Experts of a small language model.
Experts: 224 squared ReLU neurons an expert, 2 picks a token, a sigmoid router, a shared expert of 256 neurons.
Below are experts of layer 6 (counted from 0) of a mixture-of-experts language model. Rows are named router (the router's row for the expert), up (a neuron's input weights, with its number), down (a neuron's output weights, with its number) and show model dimensions 128-191. Each number is 128 + 24 x the weight over its row's rms, rounded and kept within 0 to 255.
After each expert's rows: "mostly gets" lists some tokens that are sent to it at least half of the time. This comes from a sample of Wikipedia text that the model never trained on.

# expert 8
router [ 84 106 111  99 119 142 101  89 121 191 155 137 136 157  93  89 120 137 122 113 161 116 121 113 101  93 126 124  83 122 145 114 117 113 125 119 111 161 135 156 166 111 172  77 143 126 115 137 146 148 139 134 112 150  91 153 138 139 113 153 150 155 108 148]
up3 [134 151 149 144 125 200 152 147 131 123 156 140 106 153 166 109 117 133 152 159 149 110 146 115  89 137 125  90 143 169 159 110 158 119 152 142 145 106 165  88 108 101 144 135 107 114 137 112 128 150 105 128 111 132 141 121 138 121  91 130  79 133 113 154]
down3 [ 87 117 110 160 147 119 141 132 159 157 105 130 138 108 109  97 105 143 131 156 154 145 117 103 139  99 127  95  70 117  47 165 122 106 128 143  79  95 133 128 164 106 142 153 141 106 127  99 104 127 139 132 102  94  97 144  85 133 142 142 133 154 123  89]
up4 [119 125  89 128 126 141 113 132 125 145 136 162 116 115 137 168 164 116 141 130 136 107 143 157 134 125 157 128  99  95 172 134 115 133 150 140  92  75 111 125 138 103 151 166 110 120 130 160 126  89 160 116 133 134 145 153 112 147 117 107 151 133 127 133]
down4 [120 124 161 161 143  97 152 122 101  99 135 152 136 142 130 112 123 126 125  90 109 109 146 100 131 169 116 162 137 127 145 107 167 114 118 122 132 135 138 132  83 122 152 144 159 118 127 107 138 136  97 163 122  70 112 132 132  89 130 111 125 173 166 140]
up5 [109 120 130 150 112 129 106 105 133 150 114 148 111 126 129 132 103 165 117 172 114 117 108 129 158 149 124 115 159 128 116 140 100 142 138 125 126 141 121 131 170  46 143 134 135 143 143  73 172 109 104 116 169 128 133 129 170 127 145 144 169  97 126 145]
down5 [118  80 129 133 128 135 152 171 145 111 151 150 142 114  84 119 130 112 122 130 133 132 148 138 129 120 125 100 166  76 155 179 114 133 125 136  97 105 141 130 102 103 130 119 123 124  85 136 126  93 139 146 109 150 177 134 136 127 126 109 123 179  91 110]
mostly gets: " at", " during", " between", " among", " During", "On"

# expert 28
router [113 133  87 118 103 154 109  88 105 109 127 118 166 146 116 143 146  92 148 135 115  99 137 114 121 160 128 175 145 131 158  91 141 118  92 152 145 104 114 123 137 149 146  87 171 125 146 135 111 160 154 128 128 107 121 174  99 194 145 143 142 128 127 189]
up3 [ 70  72 109 121  89 141 138 141 105 143 109  96 143 129 118 118 168 140 117 106  88 119 117 113 122 130 126 158 122 178 112 126 152 120 137 105 161 128 117 123 123  92 157 150 116 121 118 131 147 130  99  83 115 175 148 159 114 167 153 130  83 133 152 149]
down3 [173 120  95 126 136 144 144 111  95 131 124 151  88 108 150 131  56 112 131 166 150 118 117 121 102 169 124 147 149  89 133 135 153 122 123  98 121  96 127  93 141 159 140 110  66 135 118 142 111 126  93 158 122 107  99 141 125 115 162 173 145 115  98 113]
up4 [148 103 175 167 152 112  84 119 113 124  97 115 123 163 128 126 110 128 123  94 113 141 107 116 126 124 111 110 145 110 173 108 170 131 112 173 121  94 156 109 153 116 146 133 129  98 174  97 103 126 117 108 143 146 116 152 149 162 101 155 153 128 117 138]
down4 [144 128 114 105 161  97 125 139 106 141 125 144  89  88 105 130 123  96  85 114  76 112 116 139  93 175 152 165  99 149 136 141 128 140 148 134 119 131 103 159 107 105 148 149 114 115 155  82 142 119 139 112 112 115 127 211 141 133  97 102  74 118 128 168]
up5 [143 127 140 121 103 134 126 121  85  86 151 123 132 104 155 112 107  88 117 144 112 107  63 141 151 199 123  84  61 127 121 131 179 120 122 125 129 144 156 111 113 129 165 107 129 114 138 152 113 104 110 121 115 126 147  95 129 139  91 128 137 153 154 107]
down5 [ 85 121 133 116 137 135 179 112 125 157  95 109 131 141 125 147 152 144 103 137 121 144 148 163 114 125 116 140  76 115  89 159 106 146 139 179 149 108 154 131 145 152 108 156 169 123 127 128 131 167 151 132 146 182 117 121 157 173 145 143 117 144 139  95]
mostly gets: " a", " an", "An", " another", " very", "American"

# expert 34
router [ 94 153 114 135 119 154 148 118 107 134 163 112 148 138 135 155 136 110 113 160 118 126 176 119 111 122 134 120 121 115 117 153 113  97 109 142 121 129 124 158 147 125 132  74 182 139  69 147 121 135 147 167 132 121 162 124 150 115 135 138 190 166 122 171]
up3 [118 123 175 100 146 146 152 128 132 108 139 118 138 103 125 122 155 151  91  92 186 160 106 112 110 107 138 119 119 104 123 125 112 153 139 105 114 105 152 163 104 121 115 148 109 119 110 106 128 118 114 129 123  69 127 171 146 118 130 154 154 185 128 141]
down3 [128 112  94 148 122 103 134 114 149 155 165 132 153 121 122 123 117 128 139 146  82 115 152 148 134 117 164 148 130 154  87 184 157 137 118 129 105 127 103 108 131 134 142  90 153 137 133 122 145 182 116 124 149  88 182 114 141  67 123 144  98 118 143 135]
up4 [ 94 137 116  98 108  76 118 180 116 145 140 113 127  83  97 159 110 134  93  92 132  76 165 132 168 166 115 111 152 143 131 132  87 105 128 189 150 120 129 141 139 110 151 124 136 139 138 164 154 137 144 104 149 139 112 134 145  98 127 128 107  94 132 111]
down4 [141 101 107 171 127  92 155  95 137 143 112 134 161 146 145 159  73 158 107 145 158 116 117  98 132  83 145 169 131 146 110 144 138 145 130 150 121 165 130 126 162 104 155 142  94 112 118 127 128 122 127 112  95 110 148  87  99 166 123 120 131 120 125 156]
up5 [131 114 154 114  94 115  82 111 130 113 106 162 108 116 121 110 131 184 120 105  86 132 109 118 140 112 127 149 116 189  97 139 163 121 146 171  98 126 154 131 154 113 129 109 125 165  96 131 162 116 128 109 140 117 139 138 136 149 128 148 167 178 164 138]
down5 [132 102 129  77 134 162 142 179 133 129 117 102 138 130 113 120  90  88 135  98 115  86 100 121 133 131  97 168 180 160  98 137 109 117 161 134 137 154 121 165 116  87 157 137 107 144  95  82 113 121 150  82 106  79 138  87 121 112 113 160 112 133 126 131]
mostly gets: " began", " died", " won", " joined", " started", " in"

# expert 36
router [132 128 130 127  97 142  99 142 132 148 104 174 130 129 108 162 132  40  99 116 146 122 139 129 101 147 136 130 133 139 103  91 137 109  85 139 171  97 102  88 134 110  98 108 169 149 104 114 144 150 188 136 140 162 127 147 124 126  97 161 170  89 104 120]
up3 [147 102 143 150 142 144 123 110 149 120 168 144  79 180 134  79 134  94 132 126 147 133 151 115 133 190 152 106 108 136 147  89 162 161 127 150 112  86 143  97  92  81 117 119 121  83 120 163 147 156 134 136 115 145 110 130 123 110 127 157 127  90 119 165]
down3 [101 134 113 131 121  84 157 128 155 103  93  95 154 128 121  61 141 112 129 166 165 113 116 119 168 149 160 149 122 103 108 130  78  95 164  97 158 120 121  93  89 190 164 153 109 110 139 177 173 121 146 122 100 105 115  65 145 108 150 143 133 163 132 104]
up4 [125 115 121 152 116 123 128 165 104 108 131 151 145 135 107 137 151 120 167 126 165 121  84 126 128 131 110 102 131 135 161  98 163 109 116 173 157 134 135 105  87 134  86 113 170 122 127 162 163 175 163 125 133 144 137 138  94 148 128 153 102 106 116 150]
down4 [140  75 151 130 138 176 134 108 116 127 140 154 126 141 131 177 130 134 107 102 148 148 124 156 111 159 121 128 137 123 155 152 125 138 158 153 118  78 132 131 132 138 146 169 104 170 164 111 112 142 136 135 112 108 148 109 154 103 107 143 153 111 179  85]
up5 [124 115 152 146 143 101  89 168 173 147 133 123 123 118 121 143 129 125 124 118  96 104 170 147 159 108 178 151 140 140 120 111 125 141 110 143 131 160 115 136 148 146 142 147 119 133 132 127 128 193 127 151 109 138 118 129 104 138  81 106 171 138 133 136]
down5 [ 96 108 145 159 153 141 156 125 108 141 148 180 138 134 162 112 151 125 159 130 152 147  88 107 153 116 130 143 119 135 148 123 100 138 168 121  87 146 150 137 133 164 125 125 129 137 130  82 128 130 107 112 158 151 121 152 123 139 116 143 144 119 111 116]
mostly gets: " re", " co", " sea", " inter", "–", " multi"

# expert 43
router [ 93 148 102 111 132 155  83 125 124 195 142 111 155 141  99 106 156  96 146 128 129 119 169 115 110 117 125 158 105 100 141 111  82 102 118 112 124 101 105 143 153 126 124 109 107 138 119 149 153 111 147 126  96 109 150 188 161 117 181 132 146 117  91 137]
up0 [129 164 105 121 144 113  94 115 114 154 158 127 159 145 146 142 123 102 130 143  86 124 164 110  94 171 131 177 137 118 120 100 114 142 110 119 112 146 115 169 159  93 120 114 146 119 139 107 137 106 161 192 111 113 163 122 162 114  99 146 141 133 149 139]
down0 [108 122 162 139 119  64 120 108 147 148 145 151 131  96 134 125 103 163 109 122 168 145 149 127 129 123  88 171 128 118 109 139 121 135 123 110 115 153 138 139 116 129 134 128 115 127 131 120 119 118 189  91  99 117 169 153 100 165 114  93  84  96 120 145]
up1 [130 109 131  89 133 139 142 102 185 156  91  99 159 163 140 149 160 127 164  88  95 124 123 119 139 122 161 119 112 100 120 161 146 153 113 129 145 120 122 160 157 131 131 133 116 122 144 116 112 130 140  92 149 134 124  95 139 134 113 137 169 100 163 124]
down1 [147 140 151 107 158  69 121  83 121 134 130 117 127  95 157 112 109 162 144 166 121 109 144 149 137 115 128  96 129 143 138 112 144 159 140 100 133 115 135 110 140 137 144 138 131 146 142 127 163 151  90 110 135 184 152 110 121 122  72 108 135 140 133 129]
up2 [132 127 107 156 117 124 119 125 116 114 159 121  92 124 136 144 109 108 103 119  85 158 157 128 144 121 161 127 134 123 171 124 134 131  82 148 133 115 104 137 137 111 131 121 112 108 144 101  70  89 146 159 123 124  94 117 126 144 143  90  92 131 101 113]
down2 [142  65 174 143 157 164 169 139 116 102 141 141 153 125 101 143 139 156 112 140 133 123 138 150 111 134 151  95 119 118 133 142 112 175 132 127 147 104 132 119  96 139 119 104 152 146 124 124 111 127 162 102 128 115 136 110 154 120 140 127 128 144  97 143]
mostly gets: " Par", " Bel", " Pok", " Roman", " Pan", " Mon"

# expert 41
router [102 104  83 124 122 170  84 132 103 140 133 164 151 176 140 113 174 128 138 105 158 144 151 132 158 135 145 158 109 125 107 120  79  93 139 146 137 104 107 156 108 114 130  90 173 128 111 163 128 119 158 127 146 131 120 159 177 117 121 129 157 138 135 159]
up8 [137 144 124 136 132 152 103 107 129 137 170  84 127 132 159 118 107 111 129 140 145 121 128 105 179 149 117 108 121 140 118 129 181  80 124 103 116 170 160 133 117 154  72 101  85 100 159 154 122  88 138  97 133 155 103 121 152 125 134 142 101 119 158 120]
down8 [147  97 128 180 104 126 127  95 117  88 113 140 144 109 142  92 139 126  96 114 161 122 138 158 104 112 121 112 114 135  92  79 150 145 149 143 103  99 138  86 158 117  98 144 132 106 141 172 123 100 172 146 139 136 102  88 134  87 163 146 132 113 107 114]
up9 [168 125 172 167 129 128 119 145 148 122  81 141 154 123  98 106 182 164 152 119 148 155 159 135 103  68 130 114 142 120  85  89  77 111 112 130 130 123 134 172 132 120 138 166 132 130 129 132 125 106 167 122 126  85 131 114 140  94 102 140 111 120 115 135]
down9 [126 122  93 197 119 132 116 129 165 130 185 130 147 146  70 119 145  76 152 121 157 138 131 137 140 151 133 102 108 146 158 172 114 163 140 121 121 113 119 114 114 148 112  91 121 160 119 141 146 159 105 136 147 153 139 124 131 127 141  91 144 108 116  65]
up10 [149 146 130  99 148 158 125 166 133 101 135 103  76 101 138 154 160 101 104  92 126 126 122 132 108 116 126  91 143 128  92 130 136 105 141 152 133 140 133 155 129 131 122 166 156 100 134 155 113 154 135 116  83 114 121  99 100 154 140 101 109 129 127 125]
down10 [123 146 127 145 133 125 131 101 145 139 133 144 111 123 168  92 105  96 167 158 145 171 140 147 129 171  91 146 103 120 119 132 130 108 147 143 110 165 120 138 102 135 141 134 132 118 132 102 121  96 103 104 122 128 158 163 119 134 145 115 159 137 141 143]
mostly gets: "=", "):", ":", "://", "6.", "5."

# expert 5
router [104 139 131 110 126 135 106  78 120 149 142 160 131 137 109 165 151 111 122  66 130 125 145 123 150 150 132 111 123 153 140  90 121 117 129 112 155 140 122 164 130 152 121  97 178 130 106 142 127 155 133 152 139 127 132 164 130 158 121  94 152 100 107 149]
up8 [124 142 117 102 128 169 109 149 127 143 142 125  43 136 105 119 130  94 144 142 135 122 126 111 127  93  97 115 100 132 111 129 134 144 142 112  99 159 144 142 104 171 126 141 145 116  67 129 112 105 126 126 153 114 112 139 144 137  92 114 114 154 119 120]
down8 [ 92 117 176 152  81 111 139 110 162 117  96 112 152 143 159 129 144 132 117  91 110 134 147 165 152 122 150  96 165  65 133 131 117 107 135 170 149 131 136 120 114  93 114 127 103 153 144 146 101 121 105 148  97 113 128  93 117 114 114 155 130 147 143 132]
up9 [143 109 129  80 156 109 142  85 122 114 112 155 133 116  85 158  98 130  76 147 163 163 195 123 125  93 151 118 140  67 133 158  84 146 102 115 125 107 127 160 125  98 128  93 113 112  95 162 108 122 118  87 144 147 152 114 198 106 117 151 139 124 127 132]
down9 [105 106 139 114 132 106 133 143 170 149 143 131 162 148 154 120 145 100 124 158 124 127 124 105 150  93 148 140 139 122  87 154  99 156 156 131  97 132 117 146 136 119 180 106 140 142 115 107 148 132 140 109 180 158 110 120 148 132 165 159 129 143 143 129]
up10 [114 116 120 118 156 145 166 123 113 137 100 112 160  90 142 129 107 136 120 168 173 171 147 113 156 123 109 132  98 141 123 127 133 166 154 118 115  88 114 122 109 102 120 125 142 103 112  99 166 118 156 137 159 111 145 128  90 129 111 109 137 156 150 106]
down10 [116 150 137  97 189 114 112 145 110 106 143  84 121 119 127 135 142 125 130  99 128 107 116 100 151 127 130 152 116 113  80  94 107 107 108 113 168  96 133 129 159 137  73 102 154 186 123 113 162 165  87 104 108  73 104 111 104 122 132 135 108 121  93 128]
mostly gets: " many", " several", " new", " same", " these", " various"

# expert 33
router [109 165 112 117 102 122  97 104 122 180 125 160 160 169 105 123 158 130 108 115 153 151 149  82 113 114 148 123 139 129  95 127 112 126 135 135 125 131 119 169 125  85 139 122 176 138  80 119 109 108 174 105 174 110 136 125 154 105 153 124 149 169  98 161]
up0 [126 145 148 127 128 112 114 148 160 134 135 160 113 137 126 100 135  94  77 105 103 139 134 168 110 111 171 151 163 152 135 114 109  85 121 141 114 113 145 140 128 158 169 118 115 143 125 103 155 151 121 164 106 117 146 139 142  98  81 106 118 136  82 118]
down0 [ 99 177 156 122  89 150  77 130 144 120 116 144 136 121 147 169  84 131 134 176 146 125  77 138 129 139 113 135  97 144 142 128  88 131 117 136 163 166 146 148 130 130 131 134 141 166 102 130  94 156 128 111 139 142 104 137 147 124 143 141 157 170 103 154]
up1 [117 146  72 171 105 131  93 126 126  97 128 124 118 159 158 142 168 147 132  90 117 152 122  90 141 125 134 140 121 159 136 124 121 104 120 159 106 173  96 157 151 121 109 124 141 123 136 108  62 101 151 160 138 111 165 126 119 157  96  80 130 128 135 122]
down1 [119 140 152 136 160 114 161  95 130 145 109 159 127 107 112 159 166 120 148 158 130  96 136 137 140 124 164 135 131 127 152  99 105 136 121 177 126 122 133 128  66 183 163 115 156 149 113 166 119 131 127 122  97 147 131 150 139 115 117 119 124 131 116 122]
up2 [115 151 140 162 107 153  95 202 146 121 103 129 132 122 163 121 154 106  89 150 138  97 129 127 160 123 129 123 132 118 130 102 136  84 130 128 106  61 125 130 110 117 150 133  95 145 173 171 120 106 170 147 119 141 104 172 119 117 112 151 129 138 140 118]
down2 [133  99 135 145 152 119 124 147 100 124 131 161 163 131 122 111 136  95 123 143 153 132 175 118 109 139 100 141 151  96 144 144  91 122  94 129 113  78 103 118 105 120  93 126 116 119  79 158 116 141 126  92 122 111 109 143 178 160 108 112 157 107 128 161]
mostly gets: " including", " include", " like", " includes", " using", " provide"

# expert 46
router [ 81 104 134 125 139 157 107 114 119 151 147 139 123 133 137 136 165 106 118 122 118 126 124 103 127 125 109 168  72 120 102 143 108  98 128 120 120 133 150 140 163 138 126 151 156 134 111 126 153 176 148 128 157 113 139 122  93 130 137 150 118 135 132 126]
up0 [114 152 118 160 119 139 122 130 120 111 157 144 150 126 136 116 117 139 153 124  99 113 105  69 134 103 122 137 176 177  87 140 156 126 147 108 117 132 155  97 119 114 110 117 118  89 137 140 122 170 115 154 109 103  73 110  82 118  96 169 117 118 130 182]
down0 [106 127 153 109 114 138 105 139 115 135 173 155 102 134 106 139 106 100 155 136 160 146 103 139 125 178 155 145 163 113 120 118 115 131 109 120 118 136  90 156 131 126 181 127 141 157 126 154 134 138 174 127 128 103 110 152 141 146 143  77 104 107 152 146]
up1 [100 145 115  78 127 146 126 160 114 133 133 184 106  75 130 143 139 146 112 104 151 146 115 154 154 147 130 110 138 162 114  79 194 157 109 130 146 131 141 100 169 108 148 132 155  90 141 112 151 125 157 178  58  98 135 149 163 123 101 166 121 174 167 167]
down1 [127  94 143 104 145 128 134 170 134 153 120 126 136 179 117  96  99 132 125 142 149 129 129 139 141  94 140 152 148 165 156 162 124 110 132 130 121 129 122 141 119 154 133 141 174 122 163 125 157 103 148 135 126 157 133 142 128 103 120 138 180 130 155 102]
up2 [ 83 110 156 160 118 119 103 150 110 155 153 113 153 156 111 151 109 148 143 148 142 161 143  69 119 109 135 139  91 121 115 159 127 151 103 140 135 105 167  86 138 107 145 133  87  76 142 127 151 137 115  96 116 120 111 199 119 105 132 145  92 151 121 113]
down2 [134 112 122 106 138 107 143  96 182 130 128 128  98 130 126 126 120 141 113  92 128 149 174 121 160 132  98 150 137 150 143 155 118 112 166 134 181 124 116 188 151 115 107 130 108 147 137 135 107 149 133 130 120 120 111 117  80 146 105 133 150 109 133 124]
mostly gets: " January", " October", " December", " February", " September", " July"

# expert 4
router [107  86 103 113  78 154  96 115  96 206 116 128 115 146 142 145 136 117 150 146 137 114 128  66 169 130  95 131 120 121 166 128 122 149 100 142 163 100  92 134 144 125 105 117 115 130 122 158  84 134 170 137 129  90  95 163 109 119  95 164 129 115  60 168]
up0 [132 121 167 104 121 159 127 170  85 158 135 139 136 128 162 154  95 138 137 143 135 150 173  90 159 136 131 106 165 120 160 136  95 109 139 117 119 121 123 119 135 165 142 101  86 138 146 150  93 139 119 133 127 122 124 130 153 140 117 144 121  86 114 163]
down0 [ 86 127 109 149 112 140 134 153 141 128 130 153 133 184 122 117 119 142 137 123 163 158  94 166 119 165 119 124 156 117 151 118 126 107 144 144 139 119 105 104 118  74 195 172 164 148 158 141 133 152  98 119 145 128 147 123 147 177 149  95  97 138 111  97]
up1 [140  89 112  96 146 128 114 162 119 128 164 116 162 152 151 172 126 100 172 110 110  96 102 105 148 170 115 113 145 120 111 120 124 102  92 109 120 146  73 132 131 115 139 144 114 139 120 101 109 153 192 118 105 114 147 174 105 118  97 146 140 116 173 123]
down1 [104 106 162 130 103 138 152 106 152  34 141 153 122 167  97 102 181 119 147 134 124 146 132 155 169 124 108 143 164 137  85 144 153 128 111 152 149 130 162 119  96 104 145 135 124 124 128 139  98 133 117 136 119 127 104 130 124 139 133 130 150  92 160 168]
up2 [111 151 124 124  64 127 158 137 145 143  98 104 123 120 156 106  99 117 128 129 144 123  89  98 140 154 131 121 180 125 108 132 108 132 173 121 134  76 147 183 149 118 127  85 119 122 174  79 137 161 118 113  88 128 126 110 149 144 130 131 140 108 128 128]
down2 [148  93 132 125 111 109 114 155 117 128 139  99 120 125 145 147 105 131 165 119 188 117 109  97 129 159 114 111 133 124 201 149 165 172 121 168 134 145  40 141  95 103 136 127 101  90 119 101 132 117 131 133 145 141 125 129 138 123 166 116 121 124 143 151]
mostly gets: " \"", "/", " '", "com", " “", " (\""

# expert 3
router [ 95 108 106 103 111 141  95 127 102 119 137 146 146 138 122 143 178  98 115 117 134  93 119 124 106 172 108 106  83 148 153 115 120  88 141 104 143 112 147 157 149 150 123  96 152 142 121 154 126 154 153 146 143 140 113 138 137 104 101  97 117 151 102 195]
up3 [141 184 131 119 140 136  94  95 122 120 163 115 155 131 124 151 146  91 114  86 125 124 110 120 138 105 139  98 144 124  92 112 131 145 126 103 136 127 150  65 144 134 119 142 153  75 108 136 116 156 141 140  86  96 109 153 104 103 153  91 115 168 118 111]
down3 [140 138 137 112 106 113 156 167 147 110 150  88 126 129 108 150 164 136 153 138 121 130 147  80 112 156  99 155 115 139 105 104 104  88 111 189 127 152 120 104 125 117 135 121 130 158 109 137 151 132  84 121 177 147 127 145 170 130 119 108 183 160 130 145]
up4 [130  76 161 129 144 120 170  72 100  96 100  93 177 121 142 102 144 111 115 136 159 106 141 129 144  96 113 148 176 130 110 129 150 162 116 121 120 114 137  97 134 119 152 146 146 103 152 157 129 135 123 108 134 146 149 124 115 143 170 142 107 164 161 130]
down4 [138 175 127 120 137 142 161 147 119 161 138 164  83 159 130 104 122 103  89 153 101  97 112 137 147 166 130 114 104 133 150 122 108 114  80  92 118 123 154 170 166 151 147  92 103 136 137 118 158  90  95 147 136 159  99  96 111 132  78  78 135 162 120 121]
up5 [103 154 132 121 132 146 123  99 100 149 116 172 149 148 132 132 156 159 105 108 138 146 159  97 138 162 151 131 170 110 165 136 107 169 133 158 117  69 124 138 112 123  88 101 120  49 146 146 123 125 113 120 127 148 139 134 158  79 133 110 112 161 150 144]
down5 [122 115 119 168 116 120 131 131 121 103 121  78 124 131 112 122 108 178 162 110 129  83 159 133 121 134 124 114 102  98  86 150 156 133 145  78 162 167 119 109 155 178 118 140 178 145 156 126 137 111 119 111 155 108 105 145 119 156 105 147 117 136 147 148]
mostly gets: " the", " their", "The", " his", " its", " The"

# expert 2
router [ 84 121  79 115  89 127  84  73 137 143 132 164 110 160 109 121 173 121 130 119 142 117 138 108 136 119 119 154  98  96 145 149  86 104 102 117 151 138 116 125 161 104 140 137 151 148 137 172 132 144 162 132 130 156 109 149 156 120 118 126 134 102  56 161]
up0 [116 157 149 119  67 104 118 140 116 189 141  93 130 169  81 117 124  89 144 104 134 135 111 121 147 149 123 112 151 143 114 107  80 126 157 171 125 112  95 117 122 135 127 127 161 114 174 102 126 172 127 129 126 105 129  95 144 112 125 122 133 149 142 155]
down0 [123 180 136 149 127 135 106 125 186 150 145 114 128 138 139 137 114 156  97 107  86 124 182 121 127 115 116 136 121 131 116 147 145 138 149  78 174 161 132 127 116  95 139 171 172 155 122  97 138 156  99 143  92 136 103 106 141 131 149 121 107 110 154 118]
up1 [117 151 125 106 104 149 110 104 151 128 147 176 134 141 123 100 108 105 119 111 159  82 130 163 108 139 103 126  86 134 157 136 144 138 175 118  99 155  97 124 141 150 121  98  92 122  98 125 132 159 135 114 105  82 159 121 196 129 143 113 114 179 147 137]
down1 [142 117 142 147 184 121 133 130 148 123 144 130 113 140 105 129 144 119 124 114 137 134 149 117 139 144 144 112 144 121 138 133 149 124 129 183 125  76 135 121 128 155 108 123 133 107 157  89 143 110 121 115 142 128  94 128 165 118 138 103 133 154 100 157]
up2 [121 148 123 148 132 114 138 153 112  92 106 159 158  75 103 121 141 137 104 150 153 154  97  96  87  88  93 119  88 125 128 116 123  89  90 144  98 132  96 133 139 135 137 105 126 160 113 136 176 149 111 118 100 152  94  80 177 109 182  83 143 143 168 123]
down2 [206  90 165  68 128 100 123 112 136 165 128 117 111 128 154 145 137 123  87 118 138 115 112 131 129 154 158 142 128 165 137 119 128 115 139 120 104 156  53 138 111 124 154  74 127 160 107 139 141 107 126 137 154 127 123  96 168 131 135 125 146 124 143 137]
mostly gets: " Mid", " Nikola", " Petra", "wood", " Zan", "}_"

# expert 14
router [ 46 132 149 118 114 135  83 115 116 131 121 156 122 151 110 143 156  73 170 103 153 103 161 126 159 111 112 131  88 107 114 106  60 129 150 135 157 119 143 152 110 143 124 107 148 159 130 152 140 145 138 140 128 111 139 155 174 100 125 186 124  94 136 115]
up0 [ 85 140 140  86 147 112 138 114  74 112 142 196 107 142 167 152 109  97 116 112 156 126 142 107 134 120 142  90  91 139 154 126  93 140 116 108 123 140 153 129 162 122 128 171 137 155 116 126 142 136 130 110 135 138 120 129 103 137 144 177 105 117 166  90]
down0 [ 78  65 121  97 177 127  81 105 115 149 139 113 100 121 135 126 161 142 141 150 129 125 152 106 161  87 108 150 120 145 104 159 170 141  98 140 113 112 109 158 113 145 138 122  95 139 113 137 158 118  90 127 138 111 150 166 152 117 126 140 118 113 161 107]
up1 [118 137 123 129  91 132 134 138 129 171  97 138  83 140 159 149 116 101 117 123 146 140 170 116 132 136 138 107 137 136 132 149 153 139 159 125 150 164 129 176 124 147  94 139 134 137 115 130 107 119 164 111 107 116 109 172 150 117 152 135 105 107 156 130]
down1 [101 110 143 120 140 152 138 122 196  75 110 177 147 140  97 130 127 138  75 122 154 151 104 123 142 131 130 132 126 181 111 165  74 112 113 160 120 143  93  77 145 114  89 154 126 130 153 121 101 161 136 132 116 130 117 101  88 161 167 138 134 121 133 162]
up2 [150  92 121 124  81 106  92 145 118  86 154 165 156 138 102 116 125 133  91  87 112 119 154 145 131 157 157 105 124  75 109 104 102 131 117 101 151  86 107 143 128 121 107  82 121 119 127 124 137 158 128 159 122 121 136 153 134 148 122 167 125  92 155 106]
down2 [114 126 111 104 142 170 158 123 118 139 138 162 131 128 124 124 128 171 114 140 151 134 163 197 143  81 163 152 169 143 127 131 142 172  86 128 147 101 152 160 117 139  88 132 154 125 128 161 142 141 141 130 122 143 143 124 148 135 155  80 123 146 124  87]
mostly gets: " Kra", "ö", "ø", "ä", "ü", "ó"

# expert 25
router [100 119 104 141 103 126 121  82  92 171 122 144 123 139 113 139 137 128  98 143 113 125 155 110 129 157 125 153 110 153  81 109  96 135 115 163 126  97 115 173 122 104 135 132 149 119 120 114 207 125 150 110  89 132 150 123 163 132 122 122 187 141  97 169]
up0 [117 107 129 128 145 125 133 134  98 139 118 113  95 102 191 110 160 141 102 131 126 157 140 101 120 151  76 137 123 147 131 127 153 133 117 132 115 112 150 162 113  95 139 145 147 140 138 133 147  83 124 109 142 105 156 141 112 121 149 121 150 105  99 138]
down0 [ 95 111 154 194 129 127 160 127 147 153 115 141 148 129 135 159 113 121 132 115 124 163 173 118  93 143 121 164 126 145 113  86 137 110 121 109 133 164 104 107 129  95  67 114 146 163 143 131 118 121 134 141 128 104 101 164  78 152  99 126 146  96 157 151]
up1 [151 133 123  97 144 159 132 109 107 164 142 153 187 167 130 157  87 113 170 122 167 142 163 129 101 128 135 119 127 126 120 112 148 131 149 103 177 157 155 137 121 133 134 119 136 144 128 131  95 158  72 127 102 133 103 143 144 135 163 117 131 146 123 142]
down1 [ 96 117 153 144 158  86 106 116 173 123  96  94 114 160 116 136 114 119 118 105 109 178 161 135 120 111 120 114 101 155 125  87  90 128 162 114 140 144 121 142 108 150 107 141 113 112 135 156 128 157 150 106 143 119 154 141 127 184 134 103 147  70 111 124]
up2 [104 135 119 153 116 100 136 141  87 140 101 137 133 109 125 152 121 157 103 137  93 130 131 156 136 120 145 118  99 154 109 171  85 138 148 147 115 156 150  87 111  82 149  95 138 121 138 129  92 123  89  88 114 106 122 119 166 123 102 118 124 136 126 107]
down2 [111  93 112 167 144 101 133 134 145  99 130 117 173 151 110 147 119 108 157 153 166 146 158 139 143 116 149 161  62  96  87 109 133 129 144 143 143 121 114 142 165 113 115 134 127 115  99 115  95 122 154 164  91 134 126 120  89 140  91 122 156 160 174 135]
mostly gets: " station", " site", " body", " version", " song", " engine"